python train.py --num_hidden_layers=13 --hidden_size=128 --n_experts=256 --experts_per_token=8 --d_expert=32 --d_shared_expert=0 --hidden_act="geglu" --moe_layers=[1, 2, 3, 4, 5, 6, 7, 8, 9, 10, 11, 12] --router_score="softmax" --normalize_top_k=false --routed_scale=1.0 --balance_loss=0.00639 --balance_bias=false --router_logit_norm=1.5 --n_groups=4 --groups_per_token=3 --init_std_router=0.018 --lr_router=0.00215 --vocab_size=8192 --norm="rmsnorm" --norm_eps=1e-05 --tie_word_embeddings=false --optimizer="muon" --learning_rate=0.00657 --beta1=0.95 --max_grad_norm=1.0 --batch_tokens=[32768, 65536, 131072, 262144] --max_seq_len=512 --train_tokens=411900000 --max_steps=4686 --dataset="wikipedia_en"
Below are experts of layer 2 (counted from 0) of a mixture-of-experts language model. Rows are named router (the router's row for the expert), down (a neuron's output weights, with its number) and show model dimensions 0-127. Each number is 128 + 32 x the weight over its row's rms, rounded and kept within 0 to 255.
After each expert's rows: a language model's description of what the expert responds to. This comes from a sample of Wikipedia text that the model never trained on.

# expert 13
router [130 148  73 157 130  40 134 143 151 137 142 179 136 158  75 133 105 151  67 124 104  98  78 101 143 119 125 159 131 153 158 147 166 100 187 114 136 117  84 107 132 147 131 113 101  81 123 161 112  87 143 105 171 134 120 158 178 118 116 119 109 154 151  54 134  96 117 127 157  75  92 137 154  73  87  75 114 137  82 117 153 139  57 155 161 131  30 169 136  68 125 104 156 139  86 196 138 126 109 159  81  93 106 131  81 108  77 144 116 141 154 113 120 152 140 140  99 134 116 200 137 139 125  97 150  94 154 108]
down1 [110 166 103 160 141 122 173 113 141  84 159 135  55 131 105  99  60 143 115 135 193 130 114 142 123 197 101 137  55  49 130 173 131 167 159 169 126 132 120 103 157  86 140 148 146 186 117 144  88 106  71 180 106 118 130 173 125 132 126  99 108 121 123 183  52  96 131 111 140 105  99 132 114 168 142 151 154 185  90 104 141 105 184  87 134 136 109  94 117 129 111 126 113 131 164  58  75 138 157  89 143 158 159 179 138 106 110 100 132 153 120  82 101 149 144 113 121 138 169 147 184 184 152 150 100  88 133 116]
Middle or final syllables of personal and place names, often foreign, such as Sig-rid, Eloqu-ent, Eshk-ol, L-uther-an, Sierra Le-one.

# expert 38
router [174 125  67 155  99 148 110 111 106 167 101  89 120 118 129 150 202 140 118 138 111 126 164 134 142  94 180 105 115 128  98  72  89 138 161 145  91 116 119 107 131  81  93 149 104  68 126 106 118  95 170 185 149 116  98 149 115 111 125 131 178 130 176 176  70 104 123 125 166 195 118  89 164 106 166 115  95  83  85 155 123 116 130  93 133 104 135  66 158  81 103 101 138 144 162 133 138 101 143  93 137 106 183  91 124 116 154 115 128 130  27 165 115 161 111  84 156 114 140 194  42 115 126 173 151 112 120 155]
down1 [107 130 122 109 126 139 125 142 103  75 162 214 146 114 134 158 105  92 111 144  79 102 111 109 116 131 122 104 142  79 119 101 108 144 201 114 105 130 117 164 162 151 153  67 108 111 135  72 162 128 108  60 178 141 138 100 125 125 137 120 173 148 132  70 152 138 133 120 156 111  82  76 145 145 156 118 156 152 163  64 164 180 106 131 120  87 167 144 136  58 219 177  81 125 172 142 130  63 152 184 152 105 148  84 125  69 131 166 139 101 104  82 132 111 106 126 143 157  93 158 133 104 156 128 138 138 147 189]
Title and category nouns such as Genus, Species, King, President, town, and village, especially Genus: in species-list entries, plus name continuations.

# expert 15
router [189  87 153 155 104 218 159 133  79 150 101 137 158 141 138  88 128 139 176  84 139 152 124  99 159 171 125  97 116 157 123 133  65 162 166 151 124 105 153 110  78 118 143  89 125 113  86 141  93  85 118 172  88 115 132 110 179  99 181 109 155 109 169 155  67 136 118 119 111  95 180 128 173 148  92 154 103 133 111 143 180 113 215 152 171 176 197 116 122 157 100 119 164 105 125 149 163 140 102  94  88 118 110 142 150 108 181 168 158  91 131 142  90 195 129 105 103 146 124 131 150 154  63 148 151 122 122 134]
down1 [133 158 168 157 121 108 114 171  78 140 173 172 163 133  94  89 166 181 113 163 102 157 106 117 123 177 120 144 125 146 123 113 194  96 147 163 101  81 120 153 170 147 125  64 117 157 142 108 111 172 173 118  81  51 114 157 101 136 149 141  92 104 106  62 108  77 152 139  83 130 130  68  76  56 101  92 174 114 154 184 110 118 100 111  92 138 172 145 133 132 115 115 120 141  83 138 100 149 138 111  76 100 104 128 160 161 143 156 116 126 109 154 197 166 181 166 116 192  96 113  98 139 107 138 142 133 126  79]
Common nouns for events, works and institutions after articles, in sports and media text: game, series, film, school, album, Award, league.

# expert 40
router [ 79 162  83 125 122  95 145 110 128 106 125 124 174 140 105 152 161 163 145  93  91 154 166 147 127  73 131 166  95 174  99 133 118 140 113 128 135 101  94 124  99 161 146 103 173  75  96 113 131 203 127 189  99  71  96 136  80 103 133 112 131 148  99 120 132 107 109 161 195  55 131 136 158  69  95  75 139 108 112 133 168 123 123  81 200 173 148 161 163 143  60  78 139  93 138 155 156  67 139  73  96  79  81 131 148 132 123 108 110 142  98 129 124 159 164 102 145  96 124 166  80 137 145 148  82  78 133 128]
down0 [114 127  89 152  72 112 119 105  93 111 108 149  91 124 170  50 131 121 120 115 111 109 107  68 116 142 142 114 141 159 143 140  66 135 129 159 160  77 153  93  81 146  91 140 162 122 139  52  88 108 126 124 134 134 145 149 141 120 112 103 155  43 141 133  48 109  70 130  93 190 169 156 114 103 153 105 152 169 111 148 117 178 145  77 112 114 131 139  41 118 164 208  86 127 142 136  87 125 141 145 159  83  77 147 154 124 125 111 153 133 103 144  97 174 141 155  74 116 145 119 161 127 172 109 193 117 149 151]
Word pieces right after an initial capital H, R, F, N in personal and place names: H-ick-s, H-ake-em, H-id-algo, E-ul-er.

# expert 21
router [172 133  56 126  93 102 123 166  78  86  50 123 157 143 159 151 136 178 114 102 103 101 206 142 165  92 162 114 167 143 100  96  87  79 165 101 114 124 115 125  75 163  98 118 106 114  97  90 176 166 159 141 109 121  99 156 113 106 120 137 117 167 100 135 152  67  99 163 172  80 100 155 187 143 115  98 105  98 102 146  94 131 126  85 164 170 125 133 136  80  88 118 112  96 174 191 133  88 154 127  92  51  98 110 104 130 151 135  77 155  91 147  89 174 116 106 148 161 113 106 158 155 128 136 149 164 110 129]
down5 [205 110 173  78 131 188 169 112  71 137 110  95 133 137 155 101 142 113  73  93 103 176 139 163 120  76 129  96 142 175 125 115 113  90 121 130 167 149  90 163 129 140 122 184  89 148 206 116 205 125  71 162 138 102 110 144 125 156 121 167 129 154 128 155 141 112 171 208  85 114 129 153 119 125  98 108 109 118 121 193 106 113 129 107 147 121 116 149 130 111  56 121 130 146 132 153 152 178 173 118  67 165 160 101 151 106 103 143 161 114 118 119 124 108 171 138 103  95  91 156  45 145 147 185 159 120 140 116]
Word endings like -ala, -o, -a, -ina in names and places (Ph-ala-ena, P-age, Gu-inea), plus place names like Carolina, Texas, Angeles.

# expert 37
router [ 80 127 147 115 173 181 101 176 178 133 148  91 108 146 136 136 139  81 101 134 125 107 116 163 118 130  70 131 121 127 119 167 183 138  58 127 149 127 138 152 164  97 127 123 192 159 161 107 174 163  70  94 128 119 181  72  78 128 155 157  91  95  70  83 163 158 102 170 124 152 158  85  96 180 146 137  95 103 209 111 161 130 166 123 117  87 130 127  70 158 140 149 104 125  99 133  79 169 164 141 155 178 175 101 133 176  92 115 174 101 110 131 136 114 110 193 140 137 110 161 107 114 139 120  85 126 101 168]
down0 [144 102 143 124 143 111 114 118 172 158 157 105 128 144 148 120 117 181 132 139 114 141 148 125  96 103 113  72  92  90 143  86 142 118 116 134 137 200 122  68 162 126 123 127 157 165 147 168  35 183 150 129  92  97 174 146 160 147 105  53 129 131 168 155 153 152 121 104 176 129 141 116  99 149 127 133 115 117 143 116 145 143 178 164 121 177 142  95 103  60 161 195 144  76 109 144  90 112 118 122  94 116  76 227  63 132 159 108 118 141  74 179 148  91 189  97 152 111 121 106 146  91 174 145 144 103 106 131]
Single consonant or short pieces starting a word, often after a quote or hyphen, such as d-em-onstrated, F-em-inist, un-f-ortunate, -l, -m.

# expert 8
router [153 194 160 143 150  94 174 100 109 166  74 132 156 143  91  93 120 197 105  90 142 145 103 125 153  94  79 186 131 150 116  95 157  92 154  89 144  91  86 120 108 166 129 106 120  79  94 125 150 142 152 101 135 168  64 187  74 136 104 114 111 112 154  92 126  89 148 153 162  80  95 177 124 121 161  81 175  78 123 144 129  82 115 142 174 154  82 145  85  98 120 139 193  63 116 146 158 115 118 100  88  83 142 180 121 111 158 117  92 168 146 139  90 150 148 104 155 130 149 151 175 160  93 111 159 150 168 102]
down1 [128 144  35 105 175  66  83 137 150  98 123 140  76  84 178 197 165 109 129 200 170  98 161 102 122 106 145 121 115 109 107 132 122  95 141 121 175 123 133 186 144 103 107 172 161 129  92 184 150 133  96 171 139 114 136 152 144  87 159 158 120 112 179 109 148 149 108  81 151 105 184  78 154 160 162 139 116 154  70 160 106 162 131 175 111 143 117  77 117 147 162 173  86 167 164 108 134  92 121 125 173 124  88  96 134 152 109 156 149  96  85 127  92 113 127  97 126 107 115  87 162 112 152  85  77 113  75 145]
Tokens inside sports and astronomy tables, such as uncertain years ending in ?, °W coordinates, Apps and GK headers, JPL, and pipes.

# expert 36
router [106 153 178 158 187 213 109 181 154 142 139 127 120 151 137 122 123 101  76 102 136 107 113 118 141 128  67 119 105 114 114 117 167 118  91 135 178 162 129 136 161 127 124 100 208 153 121 105 183 125 127  96  84 140 174  82 139 138 137 157 133 104  59 100 144 164  99 158 134 129 128 115 103 171 162 185 114 114 190 124 154 120 247 122 117 120 121 160  81 181 134 132 114 123 118 108 117 170 155 138 145 150 145 157 134 176 117  99 171  76 134 131 155 106 159 186 148 139 115 188  82  92  87  88 121 103 122 160]
down0 [128 169 168  95 150 122 138 102 117 119 137  85 154 169 130  81 159 120  69  80 139 130  99  65 144  65  89 120 171 145 140 121 115  88 136 112 124 146 120 170 153 190 144  93  72 119 127 108 179 188 116 143  99 141 163 143 102  78 111  70  87 119 143 142 119 131  89 139 108  95  81 110 108 137 151  73  88  99 142 171 100  69 186 135  44 103 105 151 131  93  97 170 110 150 122 128 112 144  96 153 150 127 112 151 109 141 104 160 178 116 111 109  63 189 153 107 172  97 180 111 104 104 142  57 143 148 126 155]
Consonant letters early in a word or compound, often p or c, as in sign-p-ainting, Tem-p-est, end-p-oint, and name capitals.

# expert 35
router [153 187 172 160 149  98 161  99 160 147 106 150 141 140 109 126 125 191  77 128 112 186  95 136 191  85 102 174 113 144 143  84 146 128 153  96  92 116  78  94  95 161 120 117  89 103  92  91 158 146 166 126 172 151  90 188  95 146 131 101  83 163 161  80 128  98 117  92 170 101  89 179 169 107 156 126 167  98  77 153 133 104 111 154 170 159 109 156 101 145 113 122 167  77 165 188 153 127 105 121  82 148 151 144  83 123 144 137 128 178 114 144  91 102 127 158 118 124 143 180 198 162 115 153 168 102 180 159]
down1 [103 143 143 119  70 136 141 105 152 126 116  84 116 129 162 143 154 122 128  87 115 136  98  98 155  91 108 169  84 140 118 142 215 127  93 192  79  52  89 152 167 138  85  86 155 154  93 154 138 175 118 132 174  91 161 160 136 136 145 148 165 108 148 125 166 143 169  51 187 116 149 120 154 111 137  76 161  99 182 149 131 127  97 138 152 132 104 139 120 101  92 103 103  68 126 136  95 112 162 185 146 148  81 122 102 153 119 116  76 136 121 124 190 163 108 154 141 154 119 151 121 176 138 212 169  71 133 160]
Uppercase abbreviations, digits and unit symbols in data tables and coordinates, such as MF, DF, FW, mm, ′, dashes.

# expert 26
router [142 172 141 133 126  63 152 122 119 153 102 138 152 140 108 110 121 169  93 115 166 125 128 127 133  91 100 157 168 166 126  93 146  57 163 115  95  82  77 118  96 169 134 112  82  40  60 168 154 137 164 155 168 142  45 188 104 149  85 106 136 143 156  99 144  64 170 120 158  81  97 161 143 100 123  83 151  88 120 153  93 108  74 148 182 173  99 109 115  97 131 116 173  94 134 172 171 131  99 138 108  97 114 149 126  99 121 151 117 156 135 121  85 154 117 121 100  98 105 178 172 163 109 103 168 136 174 120]
down0 [ 86 127 136 153 152 127 113 116  92 156 148  90 128 157 132 109 164 169 112 107 117 104 152 117  79  36 112 108 114 129 123 169 128  66 171 124 141 133  99 106 149 167 138 131 100  68  94 130 152 163 119 131 107  69 117 117 153 135  69 127 133 146 149  75 120 120  91 131 106 125 194  90 157 143 185 158 131 116 146 123  69  98 108 111 145 109 136 130 230  83 142 120  77  87 136 125  97  85 167 140 131  89 124 169 102 166 153 134 144 124 136 121 128 141 190 160 142  74 147 174 131 157  99 151 196  89 192 198]
Math-like operators between numbers, such as 480 x 854 and 4,100 + 3,100, plus pipes after names in table rows and prepositions like in and at.

# expert 34
router [135  94  77 142 127 216 104 128  45 111 142 135 141 129 173 135 181 131 174 173 119 152 160 137 168  98 172 156 179 143 132  92 167 117 175  90 141 157 119 126 103 105  75  74 134 137 120 154  80 184 110  53 115 129 155  81 107 120 117  89 147 137  90 191  48 116 118 121 122 131 144 159 144  87 147 222 103 109 168 132 158 142 179 141 156 131 140  75 143  74 109 123 163 144  92 138 132 101 160 123 139 122 144 152 156 107 121 174 108 172 144 128 135 159  82 105 116 111 107  96 133  78 107  98 151 131 128 119]
down1 [125  99 165  82 138 109  89 120 158 142  92 135 162 154 153  96 114  49  66  58 120 124 140 196 130 137 134 183 144 122  78 166  45 128 114 212  97 114 105 137 123  94 129 168 144 102 130 165 131  83 129 110 138  93 103 144 116 100 177 101  88 143 138 151 138 139 145  85 143 118 139 132  61  82  97 159 107 123 110 132 105 200 103 157 120 163 103 174  92 129 165 169 120  86 167 155 103 137 137 157 119 103 133 140 187 160 142 100 117 124 103 161 109 108 117 132 181  81 175  97 156 136 102 172 193 102 118 145]
Final pieces of names and nouns, often plural -s or -ts, before commas or line breaks: Pit-ts-burgh, nudibranch-s, Stars, Smith.

# expert 10
router [167 101  84 136  87 109 189  80 130  92 116 139 130 151 157 104  72 143 158  82 168 183 172 194 133  99 143 117 134 109  97 103 115  92 172  86 195 126 108 132  91  86 109  91  63 102 124 164 142 144 142 117 164 106 156 143 147  96 131  87 153 123 133 209  90 136  97 142 137  89  74 187 155  94  75 185 122 131 100 112 184  93 164 139 114 149 147 162 117  90 141 121 144 121 126 171 116 122  96  86 108 155 129 134 175 108 145 149  84 168 189 134 100 146 134  63  81 145 114 126 163 114 137 118 172 165 126 128]
down1 [169  72  77 116  69  45 126  79 123 128 113 101 140 141 114 127 185 147  70 133 151 156 145 108 157  92 112 152 129 115 144  94 120 138 161 106 136 103 124 130 122 145 111 136  77 106  81 156 130 175 133 132 145  95 154 155 134 121  58 101 150  97 151 157  89 141  99 140 118  99  91 118 185 131  95 163 155  66 189 184  74 122 109 157 152 133  97 117 130  89  99  99  70 138  88  90  85  86  84 167 150 130 171 142 102  95  81 126 136 134 181 154 131 136 137 158 125 152  96  68 120  95  91 163 190 123 128  62]
Names of countries, US states and cities, often after New or United or in sports headings: York, Germany, Mich-igan, Tenn-essee.